config.yaml
n_layer: 12
d_model: 256
n_experts: 64
experts_per_token: 4
d_expert: 64
d_shared_expert: 64
activation: "squared_reglu"
moe_layers: [1, 2, 3, 4, 5, 6, 7, 8, 9, 10, 11]
router_score: "sigmoid"
normalize_top_k: false
routed_scale: 0.5
balance_loss: 0.00268
balance_bias: false
router_noise: 0.05
init_std_router: 0.0117
lr_router: 0.00207
vocab_size: 4324
norm: "rmsnorm"
norm_eps: 1e-05
tie_embeddings: "early"
optimizer: "soap_variant"
lr: 0.00282
beta1: 0.95
beta2: 0.95
batch_tokens: [32768, 65536, 98304]
seq_len: 1536
train_tokens: 333800000
steps: 5257
dataset: "wikipedia_en"
Below are experts of layer 3 (counted from 0) of a mixture-of-experts language model. Rows are named router (the router's row for the expert), gate (a neuron's input weights, with its number), up (a neuron's input weights, with its number) and show model dimensions 0-255. Each number is 128 + 24 x the weight over its row's rms, rounded and kept within 0 to 255. Numbers have three digits each.
After each expert's rows: "mostly gets" lists some tokens that are sent to it at least half of the time; "comes after" lists some tokens at least twice as common just before its tokens as in all text. This comes from a sample of Wikipedia text that the model never trained on. Tokens count by the router's weight.

# expert 13
router:152170105158187102176106102147106102169128119125101166119070100159130126124138109125098163127169105097128151123110098078114142105091112161133133162118123132113116113098145147125137135182096107134104150136100113169118114117150153170135133158121135088127143124115151114094108110101083140091148164141099173104078139137133125131131119127155127093118106092103084132111117094146129143116131149150146159104142174131094136146146146163140110100148102116104164106107170124124109120122147181132134089175112104144121137159086130150120140132130092112137133107139146140114148108152153100140124140128159111099148095150098109125172098116128165172131086138131160111150116111145106114104125123126129118127141104120146135101135078109131110075096146110148100170104096119122108127093148080
gate0:171107143102122124120148114151068087127113117111119133126063137120153148101155135101155143146107122126108139129169102134120133129094093147067116183065103128122104167134073141105131095116091125153088147112132096119133129105172132132144079144100134126093157116146153130117135117116127120132122151129161146154121116148070069131079124143149143124099133094116113137133146161154089112128124140124099085133104146123123129156091142109143127139119102144099134162116109085119132099122169128127148115165144127085161149154126117173144123120164125095139115097113118156132128100137156123136092108096110148117132042125130079102116085146130111142140153117112163134138150176174146109101108152123127143134131099105124147150169134104111109127125134132139107148142117124172146153125097105
up0:171114148099119138124149134144083100122124121117130140132073142122155154113141140093151150130111124146093132135171111134110123139105103128077125169066098120129114165129074137111125095105102134157084138119150085102145129091152121125150098143095140125111164121144160135127133121119126115134117150106166154159115110123065078137082130148157147136106141086120129133139145158139091118130110148115096081138117141119134137147069134103143152145119123140101133185107109092101131099123156122137162124166150126085170133143145123178157120117159136093139135089102118163132128107123153132137090099098104133131128048128136087097114081125134106131145150107129156124122152189179149119105114147124123133155139106110140157147170126103114112135130122138119104147137118120163146138120084096
mostly gets: " sh", " group", " pr", " act", " served", " prot"
comes after: " ", " S", " s", ".", "S", " ("

# expert 40
router:123170101158186095166107087114072113169088145103097174120089104159143143113146101130105163130151108092115133134131104088122155122115107163112130129140131147117132105095142147110133153173122107127123143164103136141119106113120160157147134157118144088120159106116135112111123127104116128093124158139118161106110153105113113125156128121144110108103101108102084110103129100133134114131141153174163158107124154108100132160120161177122053102178113080157161101112165117120122122129155192131152098151117142124117149152102133160118140132128111139140116107123144128083164118146147096157129180143165100083149124152068133113148109114127147153116098121112158133151105128137116113110141122153098096114134112133138114109118125119116130080110166111162102157094116120123120135091155098
gate0:145148098129176127147108136124070092190107094131090138130090111128077105115110069134111169115153087108120134138086154085116126111130123142099098165099152151108113085089144107161133144159108120121106144150122125137113113134133126180144095135146151105080143152142133114128114101128097126086141126117125142136131171110122137149146115118157133069107112086083115132094165115113120124114125154128148145119086125121082102161132121147122128099116117112095143105120151126181115130114119162125136089175111156167144142132085110157112162114118163106163113126153153135101177124138158102149093132115164124130169105128100133164158146146109131135121121130121146139129093120146169147123113097157167101089126130108145119108131139126100193089109126127137143126097144148119135108110145094
up0:134125150127117104144165105127136136022146143139142119122145136110175165127134185122122090114113156118139082104166082115129117162109118120149117100134129096150137151162091140119098119098141155109178077155165158138157141122119138084109133136112118140142113145107132146161126149133157125144129106177164138112119103140114108089124161145106102196134128175138139107183088175149128142131123101109112110111141135117169141073117097157141163127117150130121134149136118142099145113141151110121120183114146145094102115140159160119110122119143114140112147140152122076163111126118110145096153137129090101142073121132127115117083134107142132149136110121136096127112133126083138108116136130100094144126116123138121158154131153094141094184108123126102142125132106094107155140174120141
mostly gets: "=", " his", "191", "196", "197", " author"
comes after: ",", " in", "\n\n", " of", "\n", ")\n"

# expert 50
router:129179091161179094159102091143100103169099140118099158115099086152149118110140080130103163141175119086130139120115094092102150113114110179122124148126125157108124095103153143132146147176117108128123162150094141161107095140153144150154120157135143090120138124112152099112105119099100127075138163140104163115100145132130124146146118122137139089118100102094092124095130098157134141111123144173167141099129157129082111148150157167120092110158106110132149090113165130119111131130151164118141097169110114144110147166096139136108142140102096123132124112127128134105161127142135101137132146124177118083139113162083119121171106117116162163128079143140152123156122109136112130126124144133113118100136112113136126100131099114122135065096155109150088157095108135128104131087157096
gate0:147146084116143131128104116129105124140125160106094147111092098167146169118161092152145139121165174091095138141128172126117131093101139114121097135138118161092115130091117108154114164174105131123116167105124156154158108103146141147156128153077122108135113156134165138133150107131111110096161135134140164160101150128142104138128139156138131115113123152089087151106113084149154167129141115116150156150157172099104104115173152135159112098148083107120118129108160135105129153102150152119116104170102145128092149184111113173141135134120084116126126084158111137135121143141167098127133128133168103099121078132069150093135120106136110164086085120127122103141139127110154148106128125106095152104144197140120120123112087142142148095108157117128126161098129093120103134104139105
up0:096144142106134123133136152118122130122136107160146106132149145097089115121111135098121131146111110181138111085118072161093132126129094130107158127111153140125092131162155144132137117115128154157144120143115087099113146138134120120090145091186135172109107135113101119125092105123148141149073113113117122090156120126103155110131119085099140167147139096147167120135138183091109101159131114110115129123092121157160150159074079128113142150152155138145138146187098131169120092118115104150151100076128121165153103102119115081097117112151131138162149142086145106120147146155104154152128135112098115133116148156191078147147111170114112109147161121123167159141094136147128114156132164136160128137095084116141135136167159100146107143129132165109129100132112146141136117161092137
mostly gets: " Gu", " M", " H", " Her", " Z", " Gl"
comes after: " |", ":", " in", " and", " of", "In"

# expert 24
router:133178077150181111166110101106081106177094126124125156108088092140139131113143084147098164140161111083123152120121099084118163119115139166142114148104141164116116086109164139136127129159120117085115162123116114147100127133145142132134121160125128105156129133128153121107114113121101136084132177117085140131085156113145140128144122122152130105099086100107099126099147104149164150104115150166171188097130174104101126136154128160127118099155101102130136119117164118139110125131133194140134130175118113160105150149110121144104142155134095120153136128128135148112163137131141102135111155131163109111155126151094124140148108114143158167101086126122168140160107130126094123122114120125102120100106105106149127098133088108147134086128147109152103155103126156126077120098174088
gate0:150168110134156146117085076164033073153117082109131154113095124155124134113117099129116141156132088094138123147134126105102153127107115139138109125122138123107121152115133150125121147169135120108143141153128104136148108096117116154151103139141121144097136129104143115123134123121095119061163138170101137119135136087130138144106080119155162104110147165087084118118115101122125123130142149162155097110125140169113092159137143151135123081138087148136144063119135134148124080149147159119128150151096142136163165132082142156100131142155136135169101116137163152115128099131146122115136153130162113127138124172099133166150089112100126184159121109126177125162138099105087143156134140147123153116130097161140132093147119108155100102151159106120100144101136133136145102140156103
up0:147149067132172139090110093131042080153125088121114142111098155141112162158119133115141139125146099073121132177163114117071096120112125155132154141133152126092135145119126146103133105144140118123122144156139120155161103104104098145183139138169115125076186093113158133116146148123094115108157132149094099100126160078109160143101098145096138103136181152103098141103089128126154130115153144135150104104134131156140092153136121158188100100115088133148142096108132110138152105163136129133124141118120159133131132136123111139113154141162113111128127095132123164111149100138110123132118139089132118121142138174125151166125122064106131112139109096120162102143169118099122113156108135128115132113149151125123158105122084129165122097139174114114115137134147115126147101136117152
mostly gets: " T", "T", " t", "192", " team", " up"
comes after: " ", " t", " T", " to", " at", "202"

# expert 8
router:118183104145156095157089119138087101158110143114110168138104081148135146129135107137124162125180126092105130122099117105129151110124115146123116159151108138105136098113149131114145156162116103120128164136092140142113073103169119181157116133126151114097151134128184120092109112102113147094115146123091162120111126129132123138154077126139142101107111113114104115118109099175135150099118160173173126104129178149096129138123157164144089117164109106118189082103137136103117146149153164132149108158138126134117151160120112147100151124126082129151145088116140129112149135134124102130128148125143103099154095137095137108167116105134166173105119155140135099157116126161122103151120110118132135125124132115135150093136118102135127078067167092155100141103133123120114099081169094
gate0:124151116120126133118142141153101109153087143133115111090151088123107129153102166102135113096138151135143135135190134101155100098124091102132090117136110127167109135127129087136123113121145129118089104169131142126132114135106145111119101117067146132147101139069129142174088146128135121121129127131149116102120133136111076126095074155166137156092095112154161122130120122153124123116139148174133125141120121126123135118130138147061143101126122089112169135113075087127134131077123125147130103141151206099064093083131097107098130112158143163086177096121145174146118135140123145109142153129106140134106128111122085122105098125171118106113173102115141135114128130063153119119149157100125136129140084144121139135152148134113116139142139134154112098117136150163125107153127081
up0:121151109147134127100142138137106134142097164128098110098151121106108166145113124105145110126143126123116142156175141092139130102123095136108095122110116110164135113127150082123123145117125130142101121198120131126126093143109145102128106106074154110159121129078146147164099144104135102096137158119165146126097130153153095114105072147123185160101094126164129116152129105126111162148151116166176114120143127117110118118117148134079148121132145114085133098113095099156087140091128143122161110134173166090063123115135087132099130125135125131135172081103123169125132108129158124136133116133104152133108127111125099149137083145128102111099156102101131134163147131056146101121143158131149169115134069154133137152173131127108111119169136143146108105101144164163118118129142087
mostly gets: " inter", " Q", " qu", " Qu", " San", " rem"
comes after: " ", " s", " re", " S", " qu", " un"

# expert 62
router:142175092154168093154102103160086105170105126121105161112097089144146139136124090154083166133161112095136146111111099081105149127124120178117117144131099168099117117087146152131138153191106093115115153124099126157119106126159142152156134157129154111113132139128139128105125111122086107084160161132114167121089158149155121143141109120129146091118102111108080120114143094143135167115117133156161143113098159115093124161143140163105098094140092115128138113116155133113122115120138170126145114164108134155101147159100132138113136124129088126129104110137149117082150115140135100137128129118168112096117096164066116129176119123124170153123095126143156146163113105122135118130116127130122106105140102102148117099132090094125148071113165101148109140080116115122090126106171112
gate0:113137133166130111142110105110113145129105135076135154102115128136164117133104133118128188168147074081109138144114109118123169109117111178162132107121135146129120117162151131103137188129140144152152130133117127169116130146122150139145121144129165087096128158120156148126098106090082162108140156125071168153124120099171154106080075141111126118146127156109115139095114113157127162126141124125135106089082142132049098117131123167116143110138131138099114112104144161146133126146126128125163129176133145127130148125107087147104103092088128145151144122111134131147149139174111124086095111117144108084152124113135145125160120122114115137142143164122122114149128129095124144086108101117157152132105168069124163162156130100152099103122161110166073124123099128123090107117151141
up0:149123118098128140109150152142151111122144123168125100146147134131099143122150117142133059097115171171159117123140142136140083146129144080095125154135126114129143141092103116150119070123134101093097112135138142089122123101124103126101139100127096165139131104139095104137165145170185091150110100132181080111138128159078100153166163108136127149111138112150145133157142144096132097140124128129123147162171108119209175131117133089142114146116130122158124150142099104120128138116133119126103126080126118132134109127132174112149155159175127098103111132138132122109098114086155127177145153154117159171108128134111111136103137121146127113123118089125137145108120123165129120154144146148102106125154090189125085099098137153112163149145109140090178131119160109132163157143109117
mostly gets: " v", " it", " o", " en", " no", " comp"
comes after: "\n", " |", ":", ")\n", "|", " Country"

# expert 42
router:141169091149160112156092099143096097165104119109108168103101092155155113109125092143103165148161113092121143108115099094101152110113114166130110159123124159096107101101147150119149152166103103110150152147103105161121102124154154158154114156127158092109137147106152101108106099107110120088141157114108153108099165126150137143154107122144139098102095100092095109098151101151148147099111139164158155095124157134091110154153159166120095099161101095115150096109153137118114141116148169120146101164109108153113150162097115154112150146110095122146127109136135149108155113152151094156145152106167114094147103152105122115160112115122154164132095151139161127160108111140109104142114112121113105106131116112155103102149101105134124084106165098154110158094110139101104135098160100
gate0:137137105116109122147131109133137148175104104148121144107099102181141134143132105122110132109182092068134120122127084096124136123124112153136138120093138148147142084160116149118146111157168108107144137169075135120144111134158090121141137130140137100131121124119174103123122163113115123136118167100121153092138143142108167116132130123157126098107127102110117105104131093138158144158122110133183157076143113094068141116144109133135127108145076106167143089143158117146133179163130137107152133162097134115107131159097122152111107123112047128164150102142159189138165141141138142130163107147130126052174114145115128142121142115111141175081107084144134102130153135151129126165138093140121131128113149127144100112143139107110149119134174120136121151098142124100151145120167112
up0:116123163146145142113125142106108110107122129106140091150160135102132106102137157132112112112086171159110134112128155180135126128160149098105122169125124106128116148107143130143127140107114156175132119074178154148138107130099144149123136128111150152161121125125126133132137102134134141142097111159119120175128125109142098179113110157118131126140143136133116113148101127099117095107123150134085132156103152162194125137145116111107159144098174139081119173099088146141103080057108121137117141076148128139165100094161152086146143112145199128109094144130131084151106084112116114104106147110142161193094142121146126131119104153170127114158127155131081167122127126125107133093124168089122117101140126140130166147112104128152081140134078118122136110147111122138104116128094149
mostly gets: " United", " Le", "193", " used", " ref", "000"
comes after: " ", " P", " f", " (", " F", " p"